Weights of a small mixture-of-experts language model, trained from scratch on English Wikipedia.
Experts: 80 experts in each of 10 layers, 80 SwiGLU neurons an expert, 3 picks a token, a softmax router, a shared expert of 128 neurons.
Training: a variant of SOAP for the experts, 350M tokens, 2805 steps.
Below are experts of layer 6 (counted from 0) of a mixture-of-experts language model. Rows are named router (the router's row for the expert) and show model dimensions 0-255. Each number is 128 + 24 x the weight over its row's rms, rounded and kept within 0 to 255.
After each expert's rows: "comes after" lists some tokens at least twice as common just before its tokens as in all text. This comes from a sample of Wikipedia text that the model never trained on. Tokens count by the router's weight.

# expert 37
router [144 108  81 165 161 106 143 155 143 130 148 138 134 122 118 109 162  78 136 114 131 139 161 143 187 136 134 130 125 109 132 143  86 136 125 124 100 136 147 101 155 107 110 115 189 127 114 157 158 146  91  99 152 110 183 135 155 104 151 170 141 144 116  97 131 115  78 171 114 151 133 148 162 121 139 114 124 139 108 106  69 158 155  98 186 126 135 119 175 114 116 135 106 118  94 142 113 141 162  83 150 123 117 161 150 131 116 111 156 127 128 137 169 158 110  77  91 129 124 113 120 111  95 124 119 128  96 119 174 146 114 179 141 127 123 131 100  64  88 128 105 117 131 100 162 184 108 102 127  99 131 112 132 131 139 156 149 152 122 152 145 120 156 162  94 140 104 131 154 162  97 150 147 133 143 137 153 119  63 100 105 109 134 114 127 121 152 141 153  90 121 133  97 126 140 124 159 180 131 142 115 108 123 161 119 143 130  69 128 109  85 163 139 123 137 136  99 139 112 145 105 153 123 148 126 109 129 137 135  96 130 103 134 132 101 120 140 153 149 114 120 120 107 106 140 112 103 127 143 179 145 119 144 138 108 136]
comes after: ",", " it", " It", " he", ".", " which"

# expert 10
router [148 110  64 130 146 107 155 152 155 144 132 147 147 107 145 101 136 117 147 112 165 130 146 120 159 147 120 129 140 142  91 142 112 153 134 110 135 148 169 114 152 127 138 134 123 159 159 136 129 139  72 114 144 144 160 149 134 102 162 130 151 135 118 108 118 139 105 187  85 133 141 118 156 100  99 172 150 145 132 116  63 148 159  95 127 125 142 150 138 121 115 145 140  38 141 133 110 137 160  97 112 138 114 132  88 113 124 126 136 121 117 142 147 145 147 122 102 107  93  78 143  77 130 166 144 139 114 174 120 144 115 155 140 106  94 121 135 121 126 102 101 151  96  85 142 167 100  96 140 130 140 120 102 108 148 159 153 158 117 119 141  99 130 141 148 103 150 103 133 132 122 106 147 153  96 137 144 119 109  96 117 129 146 129 120 170 128 147 147  89 117  98 118 109 179 119 120 138  87 121 111  68 133 158  83 130 151  81 125 139 149 136 134 155  87 140 106  88 144 147 112 123 134 149 143 130 105 110 148  94  55 116 133 118  94 112 124 123 159 105 150 111 129 132 147 116 142  94 135 160 176 106 148 150  94 152]
comes after: " was", " as", " is", " be", " were", " been"

# expert 4
router [161 102 103 108 158  95 131 119 134 105 121 155 179 116 109 120 136  93 127 131 116 130 156 128 148 165 110 141 145  99 111 112  79 144 137 122 132 152 125 106 168 119 124  92 177 126 111 149 151 122  97 146 154 106 189 136 177 114 165 156 145 171 113  64 113 110  87 163  95 132 107 166 142 138  99 103 123 156  92 136 107 144 147  77 129  76 138 124 160  96 113 126 103 112 141 123  76 132 136  98 105 151 120 148 154 139 113 112 138 153 116 164 146 158 130  95 126 117 109 106 113 104 120 145 113 148 109 126 162 144 133 146 145 137  92 148 129  60  93 103 109  96 135 101 171 196 116  92 150  97 140 114 128  97 126 139 137 131 142 129 156 119 158 120 114 106 111  97 120 163 107 150 141 146 140 112 148 120 112  94 106 125 109 120 112 105 140 144 174  81 110 113  77 124 144 145 136 152 122 142 132  79 129 153 110 120  82  65 134 125 115 163 130 122 139 139 106 128  97 136 113 157 101 137 114 119 128 136 120  89 131  96 119 132 134 168 127 136 117 109 136 121  92 116 136 115 136 117 125 172 169 114 125 159 127 118]
comes after: ".", ",", " The", " that", " where", " Mid"

# expert 67
router [156 114 125 113 158 119 139 164 135  92 141 157 129  73 132 124 131  86 102 145 178 163 100 112 127 140  76 152 137 110 120  97 120 146 154 131  82 130 170  88 127  98 112 101 114 125 148 180 124 159 102 130 175 165 176 124 152 129 148 123 126 155 131 105 108 129 124 127  95 157 112 152 139 129 127 149 177 157  92 112  61 149 140 109 179 112 173 162 134  82 138 136 105  90 113 147 141 148 176 141 101  99 117 121 120 116 156 129 129 115  87 134 158 146 117 133 131 132 125  91 112 122 103 131 158 127 108 156 122 143 145 149 150 146  89 139 133 101 138 107 102 143  94  86 171 184  85 123 133 115 158 142 149 109 139 144 140 148 123 168 136 117 149 143 134  96 121  88 128 136 108 139 121 131 147 104 160 164 125 108 118 102 164 111 143 141  96 174 112 124  78 104 148 126 140 136 157 155 130 133 153 107 141 138 103  89 143 102 141 104 125 164 107 130 140 119 108 112 111 127 129 175 142 145 134 102 118 167 157 106 108 104 123 104 126 152 132 156 161 156 123 107 125 171 109 118 128 142 153 130 136 127 140 140  72 107]
comes after: " a", " the", " and", " an", " of", "'s"

# expert 25
router [154  99  94 128 146 102 162 140 133 139 124 125 113 106 118 121 125 116 113 159 145 139 132 138 146 136 107 131 170 119 111  94  84 137 152 123 101 138 146 109 163 123 157  65 192 143 148 126 125 147 107 115 133 139 155 140 146 105 165 147 141 122 124 107 116 113 127 128  94 133 142 151 129 139 152 110 132 182 135 137 131 127 125  88 147 104 138 126 131 132 136 126 138 128 103 159 143 131 151 144 151 125  83 174 140 121 187  80 152 158 140 121 182 152 130 102 117  72  70  81 130 104 162 147 149 127  94 124 155 145 175 142 137 135 163 143 108  79 121  70 167 139 109 118 133 125  99 119 139 117 108 135 117 123 136 149  99 168 148 155 196  98 152 156 147 148 100 135 125 151  99 129  99 153 134  90 120 111 103 121 104 146 136 119 133 130 130 167 144 107  87 127 117 135 127 133 193 160 105 140 157 106 144 127 135 134 123  86 171 140 114 150 111 153 117 120  99 127 110 181 123 140 122 167 100 112 138 118 145 133 103  85 134 105  92 149 114 145 126 128 197 100 123 137 137 131 146 129 120 145 140  80 133 163 104 134]
comes after: " |\n", ")", "\n", ")\n", "\"", "1"

# expert 72
router [162 135  92 141 147  77 124 148 155 149 152 174 157 104 127  81 125  97 113 125 140 149 126  86 160 169 132 149 148  76  84 157 112 142 122 101 146 182 168 140 136 122 185 100 159 156 149 152 155 165 106 107 173 178 161 123 119 109 169 143  99 156 107 116 113 102 120 170 114 147  86 178 137 100 116 147 171 150  82 123 118 150 134 112 148 136 163 108 108 101 108 108 126 137  93 160 141 143 141 121 117 117  87 134 125  97 145  91 132 104 130 137 167 138  97 112  96 120  84  92 124 126 133 122 144 151 123 148 132 121 162 183 172 151 139 134 113 112 130 124 111 147  80 122 119 161 110 136 101  95 101 119 117 117 135 156 108 144 153 155 167 137 142 136 137 122 151  98 149 113 127 128 108 178 123  96 134 150 115  86 109  79 130 121  95 101 119 126 132 119 104 130 113 145 160 104 129 140  75 129 155 118 114 138 130 117 159 116 145 127 130 138 115 138 132 103 111 108 154 164 110 137 146 110 132 111 133 120 139  95  97  81 151 120 120 145 128 142 152 115 157 130 115 148 114 135 129 135 169 135 105  84 165 142 118 123]
comes after: " the", " a", " and", " to", " an", "'s"

# expert 21
router [158 104  96 127 160 102 138 160 148 123 137 142 147  93 118 100 155  98 126 135 148 158 142  95 151 167 104 153 171 102 117 121  96 134 148  88  98 154 159  97 143  99 135  98 153 163 141 142 148 154  80 113 156 128 150 143 145 131 167 145 145 152  99 107 128 124 110 159  85 140 131 155 149 134 109 143 148 164 113 127 100 140 122  89 160 107 153 141 131 103 142 114 108 100 111 157 111 159 159  89 130 122  88 157 128 107 153 116 158 136 111 171 153 170 140 104 104  98 107  97 106  88 120 156 136 142  92 146 135 161 152 165 154 128 137 153 102  87  98 122 126 129  95  93 149 160 106 103 120  91 132 120 131  92 163 163 126 165 150 142 166 106 167 147 129 107 129 115 161 154  96 158 114 175 120 112 156 122  99  92  93 128 150 105 112 136 114 156 161  93  93 118 105 130 163 122 154 161 113 140 135  90 127 144 115 109 114  84 140 136 105 168 138 144 135 140  83 127 136 152 123 142 114 141 106 113 109 151 166 107  84 100 139 102 102 145 126 166 145 134 161 127 117 137 160 121 126 111 120 158 145  95 157 159 108 137]
comes after: "0", " |", "%", ";", "1", "2"

# expert 39
router [129  97 101 132 186 120 142 168 136 115 143 145 164 112 104 123 132 131 105 129 124 198 146  83 162 185 124 181 205 105 122 129 113 114 160  70 115 145 156 105 133 103 114 129 170 138 152 129 126 120 135 131 146 140 141 121 153 157 153 144 137 120 106 108 129 107 121 153  91 112 137 161 158 120 124 159 162 143 129  90 125 128  91 120 131 151 146 147 143 107 145 103 140 122 117 136 135 156 133 116 122 119  87 173 106  64 114 114 162 141 116 138 131 160 123 120 116 129  85 122 131  84 109 150 148 138 118 129 136 149 174 173 130 155 111 148 111 108 112 115 145 133 106 124 144 162 141  94 121 105 121 132 136  94 167 143 140 172 172 145 144 125 148 142 107 129 124  98 138 127  92 148  98 199 139  97 188 158 109 105  77 109 127 128 133 110 120 134 157 106 113 138 138 122 130 124 117 147 121 129 145 116 156 143 120 132 112 127 150 131  96 147 137 162 134 155 119 155 112 149 135 141 135 148 135 127 117 135 133 107  90 127 143 123 129 143 139 156 137 164 190  99 142 114 134 131 131 145 138 180 156 102 188 181 117 160]
comes after: " \"", " (", "-", ":", ";", ".\n\n"

# expert 20
router [150 142 122 147 151 100 114 171 148 136 130 148 177 102  99  82 156 129 105 139 137 165 104  73 170 192 133 168 131  96 110 115 128 106 147  83 133 151 158 105 149 120 151  93 158 150 138 111 145 173 104 106 161 123 152  99 137 144 158 126  97 121 115  98 112 113 141 170 114 164 128 130 146 116 119 139 169 131  88 111 130 133 112  94 152 139 177 116 122 102 117 106 111  94 125 138 119 174 137 117 137  95 100 149 115 109 116 126 143 118 134 158 130 167 108 139 115 119  82 104 126 117 127 115 134 124 104 124 132 130 159 174 166 159 125  93 137 116 144 121 123 142  94 134 161 172 132 137 102  99 118 124 118 100 186 153 124 171 153 141 145 144 164 122 121 112 134  94 172 157 107 122 135 192 126  69 160 116 115  95 110 102 157 125 127 107 129 115 117 128 100 111 119  91 154 113 137 153  78 116 132 105 143 154 122 104 140 109 132 127 120 156 122 152 163 155 129 113 131 148  98 133 145 124 151 101 130 146 119 107  79  95 164 114 135 141 142 166 139 128 148  99 120 141 119 124 130 135 126 145 123  79 188 146  95 161]
comes after: " the", " and", " \"", " a", "-", " ("

# expert 51
router [139 131 103 161 171  71 126 151 154 102 140 154 155 121 143 121 104 107 137 160 161 164 150  88 153 167 119 135 150 121 130  88 113 116 154 102 123 127 119 111 138 127 141  98 122 140 104 159 124 128  92 134 159 151 169 150 152 154 158 162 145 189 111 115 101 124 100 120  92 118 104 127 114 154 102 144 129 160 136 132 117 135 124  87 123 111 144 135 165 104 121  94 102  98 105 118 136 120 156 116 102 143 116 129 138 118 182 106 129 116 113 131 182 149 110 115 115 110  89  81 103 111 123 143 136 174 108 122 134 147 139 145 139 142 113 175 124  88 113  93 156 118 106 103 173 218 110 138 161 129 123 103 158 123 134 147 106 189 132 151 157 121 153 138 146  94 114 144 119 116 113 156 120 154 130 112 150 149 108 124 102 101 141  92 122 131 138 154 118 113 106 104 126 134 186 105 160 129 124 130 146 125 127 120 125 116 105 109 151 125 115 178 165 121 108 106  84 102 144 130 117 126 116 155 117 135 138 136 167 125 103 120 117 126  87 163 180 163 156 136 162 103 160 113 130 148 150 115 152 142 152 113 173 153  90  98]
comes after: " the", " United", ",", " |", " in", " of"

# expert 55
router [153 102  83 145 159 113 141 144 157 130 136 136 145 100 123 103 138  99 131 129 138 146 137  90 147 174 105 137 173  99 119 116  84 121 161  88  94 138 157  97 150 110 126 103 146 152 118 126 147 175  97 116 172 120 162 137 148 122 162 141 141 163  91 119 131 114 117 144  87 138 137 138 152 144  94 138 165 162 104 128  95 145 112  94 157 109 139 150 117  95 151 121  97 117 106 153  97 158 157  96 135 132  89 148 128 104 143  93 151 141 108 175 148 161 134 102 117 109 124  96  90  90 115 154 137 149  90 144 127 171 147 144 163 143 128 155 105  89 118 123 142 127  93  94 158 150  82 111 118  96 139 128 125  93 166 166 137 163 174 136 162 122 164 129 126 118 144 138 160 150 114 154 131 171 131 111 154 111 102  96  99 110 129 123 120 137 102 146 153 109  94 107 106 139 165 132 150 160 108 158 145  93 141 143 125 125 131  87 154 137 118 173 128 154 115 136  83 128 142 151 106 131 111 148 109 119 112 161 157 107  89  99 158 103 106 146 135 176 145 131 156 136 119 129 141 136 108 119 129 142 135  97 187 162 100 142]
comes after: " |", ",", ":", ";", " in", " ("

# expert 31
router [147 102 122 139 147  95 146 157 182 106 170 125 140 107 154 101 137  97 155 140 158 138 143 113 132 154  88 117 178 127 104  98  67  95 120  93 141 148 148 122 121 111 149 113 116 136 151 125 182  98 112 137 135 131 143  99 168 111 165 167 123 144  89  95 118 130 123 145 106 135 145 158 121 144 142 140 138 163 132 138  87 167 126 109 162 149 135 161 124  83 116 114  84  97 117 153 106 165 164 119 135 141 120 142 116 110 129 126 114 141 122 136 152 140 135 112 130 104  77 118  94 111 111 102 148 146  80 178 151 124 167 141 129 128 129 115 129 108 135 126 137 140 115  84 155 146  96  87 126 124 132 145 115 100 139 153 108 152 124 142 180 112 154 153  96 107 115  99 160 159 145 146 113 196  86  90 136 122 124 108  70 111 143 122 137 130 126 142 130 131 113 152 133 116 182 131 181 161 102 133 140 127 142 134 155 146 112  96 139 170 110 130  99 140 130 125 141  93 111 170 110 149 145 136 119 145 103 125 136 135 120  96 130  86 114 136 114 166 118 138 167 140 109 135 134  85 116 136  88 134 129 124 118 136  49 126]
comes after: "\n", " |\n", ")\n", ".\n\n", ".\n", ";\n"